Experts of a small language model: a softmax router, 271M tokens.
Below are experts of layer 9 (counted from 0) of a mixture-of-experts language model. Rows are named router (the router's row for the expert), down (a neuron's output weights, with its number) and show model dimensions 240-279. Each number is 50 + 10 x the weight over its row's rms, rounded and kept within 0 to 99.
After each expert's rows: "comes before" lists some tokens at least twice as common just after its tokens as in all text. This comes from a sample of Wikipedia text that the model never trained on. Tokens count by the router's weight.

# expert 18
router:56 58 58 61 58 48 38 43 47 54 68 44 45 57 47 53 38 59 57 50 54 47 52 38 46 60 55 32 43 46 36 58 64 68 57 54 44 23 55 43
down0:48 39 25 57 58 43 34 43 41 47 38 55 59 27 59 41 45 56 74 66 73 44 54 41 35 51 52 50 55 38 64 51 50 48 53 49 36 57 41 59
down1:53 52 44 35 63 33 42 60 55 36 48 56 40 59 58 57 65 40 43 48 33 28 79 47 55 71 50 49 64 47 35 51 30 68 46 54 57 47 54 44
down2:51 44 54 39 39 42 47 59 40 46 59 52 56 35 60 61 47 67 58 58 45 27 47 58 61 35 47 41 51 55 47 34 57 69 33 41 45 50 47 48
comes before: " was", " is", " of", " were", " had", " are"

# expert 29
router:33 46 52 40 50 64 48 51 46 40 72 45 40 57 49 49 55 40 44 46 43 53 52 57 43 41 51 39 81 60 48 42 32 51 56 74 44 49 57 52
down0:66 54 50 46 63 66 56 58 60 64 67 41 41 37 31 42 48 50 54 49 46 29 38 42 70 48 46 48 49 42 41 56 51 63 47 43 65 57 76 55
down1:55 61 44 35 35 60 43 64 54 60 42 49 48 43 52 49 41 55 66 48 65 68 45 40 24 52 55 52 44 50 41 53 60 55 65 59 60 53 57 40
down2:56 64 55 33 52 55 61 37 49 62 40 35 48 45 38 41 56 60 67 39 61 15 43 53 35 35 68 62 51 67 38 51 62 44 53 52 43 40 42 36
comes before: " a", " the", " and", " an", " he", " which"

# expert 16
router:81 67 44 43 37 55 46 52 58 50 43 50 59 63 51 59 52 58 52 57 47 49 53 54 44 47 41 65 43 51 48 43 49 44 63 72 55 48 50 49
down0:68 68 45 40 41 43 47 62 55 37 40 29 53 48 43 40 53 65 56 58 39 79 57 67 64 38 47 53 54 57 64 43 47 61 45 51 44 52 53 49
down1:31 63 47 56 38 42 54 49 74 49 45 40 53 67 50 46 57 42 51 56 42 42 43 44 53 49 59 35 53 67 32 54 38 62 37 53 44 56 45 36
down2:52 54 37 53 49 51 44 30 66 55 60 61 48 53 46 53 41 60 49 57 27 77 48 56 74 62 34 52 50 42 47 39 53 48 59 34 50 61 68 60
comes before: " the", " a", " to", " his", " by", " their"

# expert 25
router:49 57 51 66 58 63 59 40 41 61 46 59 61 42 47 41 64 63 61 42 56 49 49 43 43 53 54 71 60 48 65 68 44 43 44 58 56 58 57 42
down0:45 47 48 56 58 54 59 41 47 48 46 54 35 60 44 52 57 47 46 27 48 31 35 54 44 45 49 38 42 58 58 58 55 35 34 45 46 53 40 47
down1:47 38 57 46 39 49 54 52 51 44 35 43 53 56 37 44 41 54 39 36 68 41 58 38 59 37 43 45 26 41 54 35 40 48 52 60 45 51 54 39
down2:56 64 53 49 46 47 55 45 57 52 48 46 52 55 57 49 54 61 27 57 32 56 41 50 41 43 44 41 48 55 46 60 42 54 46 64 51 50 49 48
comes before: " |", "%", "5", "4", "3", ".5"

# expert 15
router:62 44 49 42 53 54 59 47 41 44 47 60 56 36 54 54 49 51 36 36 48 55 47 49 24 66 50 47 40 46 66 70 44 53 51 58 59 59 55 35
down0:27 46 52 65 50 56 55 48 42 46 52 52 62 49 46 71 50 49 53 51 49 48 68 52 50 44 68 57 45 50 41 60 54 44 47 52 49 47 57 38
down1:43 40 61 37 67 47 54 46 56 62 54 50 47 48 42 40 51 28 38 51 42 74 49 37 60 57 52 45 58 37 32 44 60 41 35 51 41 76 61 56
down2:41 40 45 39 44 51 62 42 52 53 53 51 54 57 54 46 25 43 60 44 43 66 39 42 53 58 32 44 59 47 64 58 74 44 52 53 36 39 53 53
comes before: " |", "5", "6", "4", "3", "2"

# expert 9
router:53 47 59 57 62 48 39 48 42 52 33 69 45 39 42 37 39 59 50 43 46 47 61 51 72 48 39 51 52 50 50 24 59 65 44 49 48 23 56 53
down0:38 61 35 64 58 53 62 37 49 47 82 48 41 49 54 48 40 50 36 49 49 71 49 57 40 38 57 53 36 46 38 40 40 37 45 51 36 47 56 43
down1:39 33 41 51 45 35 61 31 45 49 68 60 36 42 51 41 54 47 48 56 71 60 55 49 43 41 59 49 56 31 48 38 45 58 51 66 44 48 40 63
down2:66 43 52 39 61 65 54 50 51 63 33 56 68 50 53 59 71 60 42 45 40 30 38 56 51 55 54 55 48 53 37 53 58 55 32 49 33 60 23 54
comes before: " of", ".", " and", " in", "s.", ","

# expert 19
router:32 56 49 59 68 45 44 41 49 50 56 51 59 49 46 69 37 58 44 49 51 47 46 64 62 47 47 45 52 53 40 45 34 55 39 50 55 45 78 33
down0:70 47 34 38 45 47 38 45 54 61 40 45 63 49 47 46 53 48 55 62 52 90 56 44 59 40 67 53 32 58 50 56 51 52 65 45 45 31 23 61
down1:61 52 35 58 43 50 51 38 49 50 55 34 50 53 44 30 32 26 47 56 43 78 47 52 49 45 54 53 39 41 57 53 51 46 45 55 53 50 49 61
down2:44 47 44 50 44 49 43 47 41 58 35 53 60 59 56 46 55 43 65 68 33 50 36 49 42 53 44 40 47 35 45 63 69 38 61 41 55 43 68 65
comes before: " |", " and", ")", " =", " is", " ("

# expert 24
router:26 25 44 57 58 54 49 56 54 63 53 52 44 41 56 53 34 47 32 53 57 48 58 55 47 40 40 42 57 52 30 47 52 46 41 67 48 61 27 52
down0:45 43 56 57 38 58 54 45 57 51 55 48 58 41 42 45 40 27 71 62 56 60 49 39 48 60 44 54 50 54 65 57 48 49 46 42 42 47 42 59
down1:34 41 66 36 75 53 70 49 42 53 46 51 44 55 43 58 61 53 41 61 53 49 56 40 53 41 36 39 50 48 55 49 40 44 46 49 57 34 42 36
down2:87 52 38 59 58 47 52 50 57 51 60 48 42 55 61 44 68 38 70 54 43 41 42 60 33 50 54 40 52 49 60 43 57 70 39 47 68 39 55 52
comes before: "\n", " The", " In", " He", " It", " This"

# expert 7
router:36 55 50 62 38 57 47 70 60 37 67 46 41 52 47 40 51 51 49 53 51 51 36 58 60 60 63 43 43 51 52 19 39 62 50 60 53 52 65 56
down0:31 38 58 44 56 44 21 58 46 53 56 54 47 60 51 47 52 56 46 62 60 24 51 50 46 50 42 34 56 44 51 30 44 40 42 63 67 68 29 53
down1:72 53 42 48 44 58 52 46 44 46 55 48 53 41 63 41 32 42 48 47 53 60 47 43 37 44 55 44 57 60 60 45 59 52 45 52 44 37 35 64
down2:49 63 58 46 55 52 48 42 60 51 44 54 52 64 30 48 61 49 51 55 56 46 49 42 56 67 40 56 55 55 73 43 48 48 44 45 57 49 51 52
comes before: " of", " in", ".", " and", " to", " for"

# expert 2
router:42 59 45 36 57 43 49 69 49 55 48 46 59 41 59 47 56 43 42 48 58 50 35 45 73 50 64 36 47 45 49 53 38 57 54 51 47 31 38 32
down0:49 38 46 58 46 39 44 32 52 35 59 58 50 60 58 51 62 61 62 46 31 99 47 42 34 50 42 41 41 49 47 40 56 40 50 55 64 49 39 52
down1:40 60 50 53 56 59 75 47 50 61 70 69 57 44 36 30 52 36 63 77 58 58 40 27 48 51 67 47 61 47 54 43 61 52 52 51 40 67 53 37
down2:41 52 57 52 51 40 67 56 64 60 52 40 73 52 46 58 36 44 50 55 57 23 53 41 48 44 38 40 48 53 47 51 54 42 52 59 41 49 59 66
comes before: "\n", ":", " by:", "s:", " /", " information"

# expert 3
router:49 38 65 43 56 55 41 52 51 58 09 52 49 40 46 43 30 57 25 53 48 50 52 45 71 57 62 55 37 52 55 43 51 43 56 64 54 44 35 60
down0:63 41 31 37 47 32 43 43 49 45 50 62 36 54 54 46 61 30 63 45 38 56 34 42 35 51 45 46 49 41 46 66 36 54 41 42 67 47 58 43
down1:58 47 55 54 49 50 30 53 32 48 16 53 48 44 64 47 50 45 49 46 38 40 50 47 58 35 58 54 34 52 54 40 51 49 46 37 59 59 33 56
down2:50 47 43 70 70 51 55 63 66 60 57 35 50 46 42 46 54 45 62 39 37 36 63 41 66 52 60 66 54 44 64 49 55 48 35 73 38 45 34 44
comes before: " of", " and", " in", " for", " to", " by"

# expert 21
router:45 51 42 54 51 52 45 62 41 55 48 54 51 68 41 44 47 36 81 41 54 55 48 47 68 60 39 54 51 44 38 78 53 50 44 55 54 38 49 52
down0:46 63 50 71 47 35 42 40 58 44 59 42 44 60 47 47 35 59 51 58 41 80 39 59 59 48 49 42 58 44 61 30 66 54 55 24 48 35 61 51
down1:47 60 44 56 65 32 51 66 43 34 55 58 55 34 46 58 51 47 60 51 46 28 42 58 46 58 36 50 41 56 33 45 36 53 55 74 35 41 34 55
down2:47 42 21 49 58 64 39 58 54 61 39 44 36 60 59 47 50 59 43 58 63 41 44 55 40 67 37 55 50 52 54 35 66 60 60 44 59 44 41 60
comes before: "\n", "-", "|", "The", "==", "In"

# expert 10
router:34 64 50 55 40 50 67 42 46 50 60 37 59 51 50 41 53 49 56 33 61 49 55 50 30 50 64 50 53 46 46 33 56 41 52 49 48 31 56 49
down0:59 51 40 42 45 36 60 41 47 43 55 50 35 49 58 24 51 46 47 59 43 70 34 69 52 62 45 63 43 50 39 32 44 48 63 47 40 56 57 55
down1:43 36 60 46 47 29 46 58 46 54 45 37 37 61 68 40 49 57 45 53 59 36 46 52 60 41 51 47 54 55 58 31 57 45 45 45 46 41 57 44
down2:38 53 61 56 56 49 47 35 53 69 48 52 56 50 82 72 39 50 49 68 51 58 48 55 58 44 49 39 38 43 61 48 54 56 56 50 47 50 59 34
comes before: " ", "\n", " 0", " 1", " 2", " —"

# expert 30
router:54 51 37 51 31 66 44 42 52 59 44 51 51 57 66 57 60 57 59 55 47 52 43 42 57 55 39 52 42 45 68 53 48 28 20 32 54 43 61 52
down0:55 41 55 63 65 53 65 83 45 48 43 63 52 35 50 45 56 34 47 35 47 40 44 51 46 44 46 50 58 55 41 53 44 62 49 45 54 57 48 53
down1:53 36 34 56 46 47 51 48 56 63 57 38 53 50 35 51 44 58 34 33 45 41 58 42 47 46 41 52 48 52 47 51 58 52 36 52 59 46 60 45
down2:56 51 44 47 52 69 38 40 45 63 42 48 65 37 46 48 45 50 46 58 41 41 36 28 43 46 41 55 42 57 55 34 63 47 60 45 41 41 55 54
comes before: " |", " /", ".5", ".6", ".8", ".0"

# expert 0
router:40 58 39 68 56 51 56 42 30 68 40 53 54 49 60 55 32 36 49 52 71 50 59 56 47 51 46 50 48 59 39 45 54 64 71 58 39 51 47 42
down0:62 47 42 49 52 44 41 42 51 37 58 52 47 43 43 36 52 65 59 46 56 65 37 43 45 51 44 54 67 53 55 39 42 42 49 56 58 54 55 39
down1:55 38 57 66 58 58 46 48 63 50 33 45 48 56 34 43 53 49 33 39 52 47 42 57 42 60 63 53 54 41 45 30 57 64 58 50 52 56 41 39
down2:55 51 55 58 42 48 58 32 53 59 52 50 41 65 44 41 46 52 33 67 42 43 49 29 61 43 47 47 44 44 54 37 51 59 58 52 51 45 47 61
comes before: " |", ";", ")", "L", "P", " States"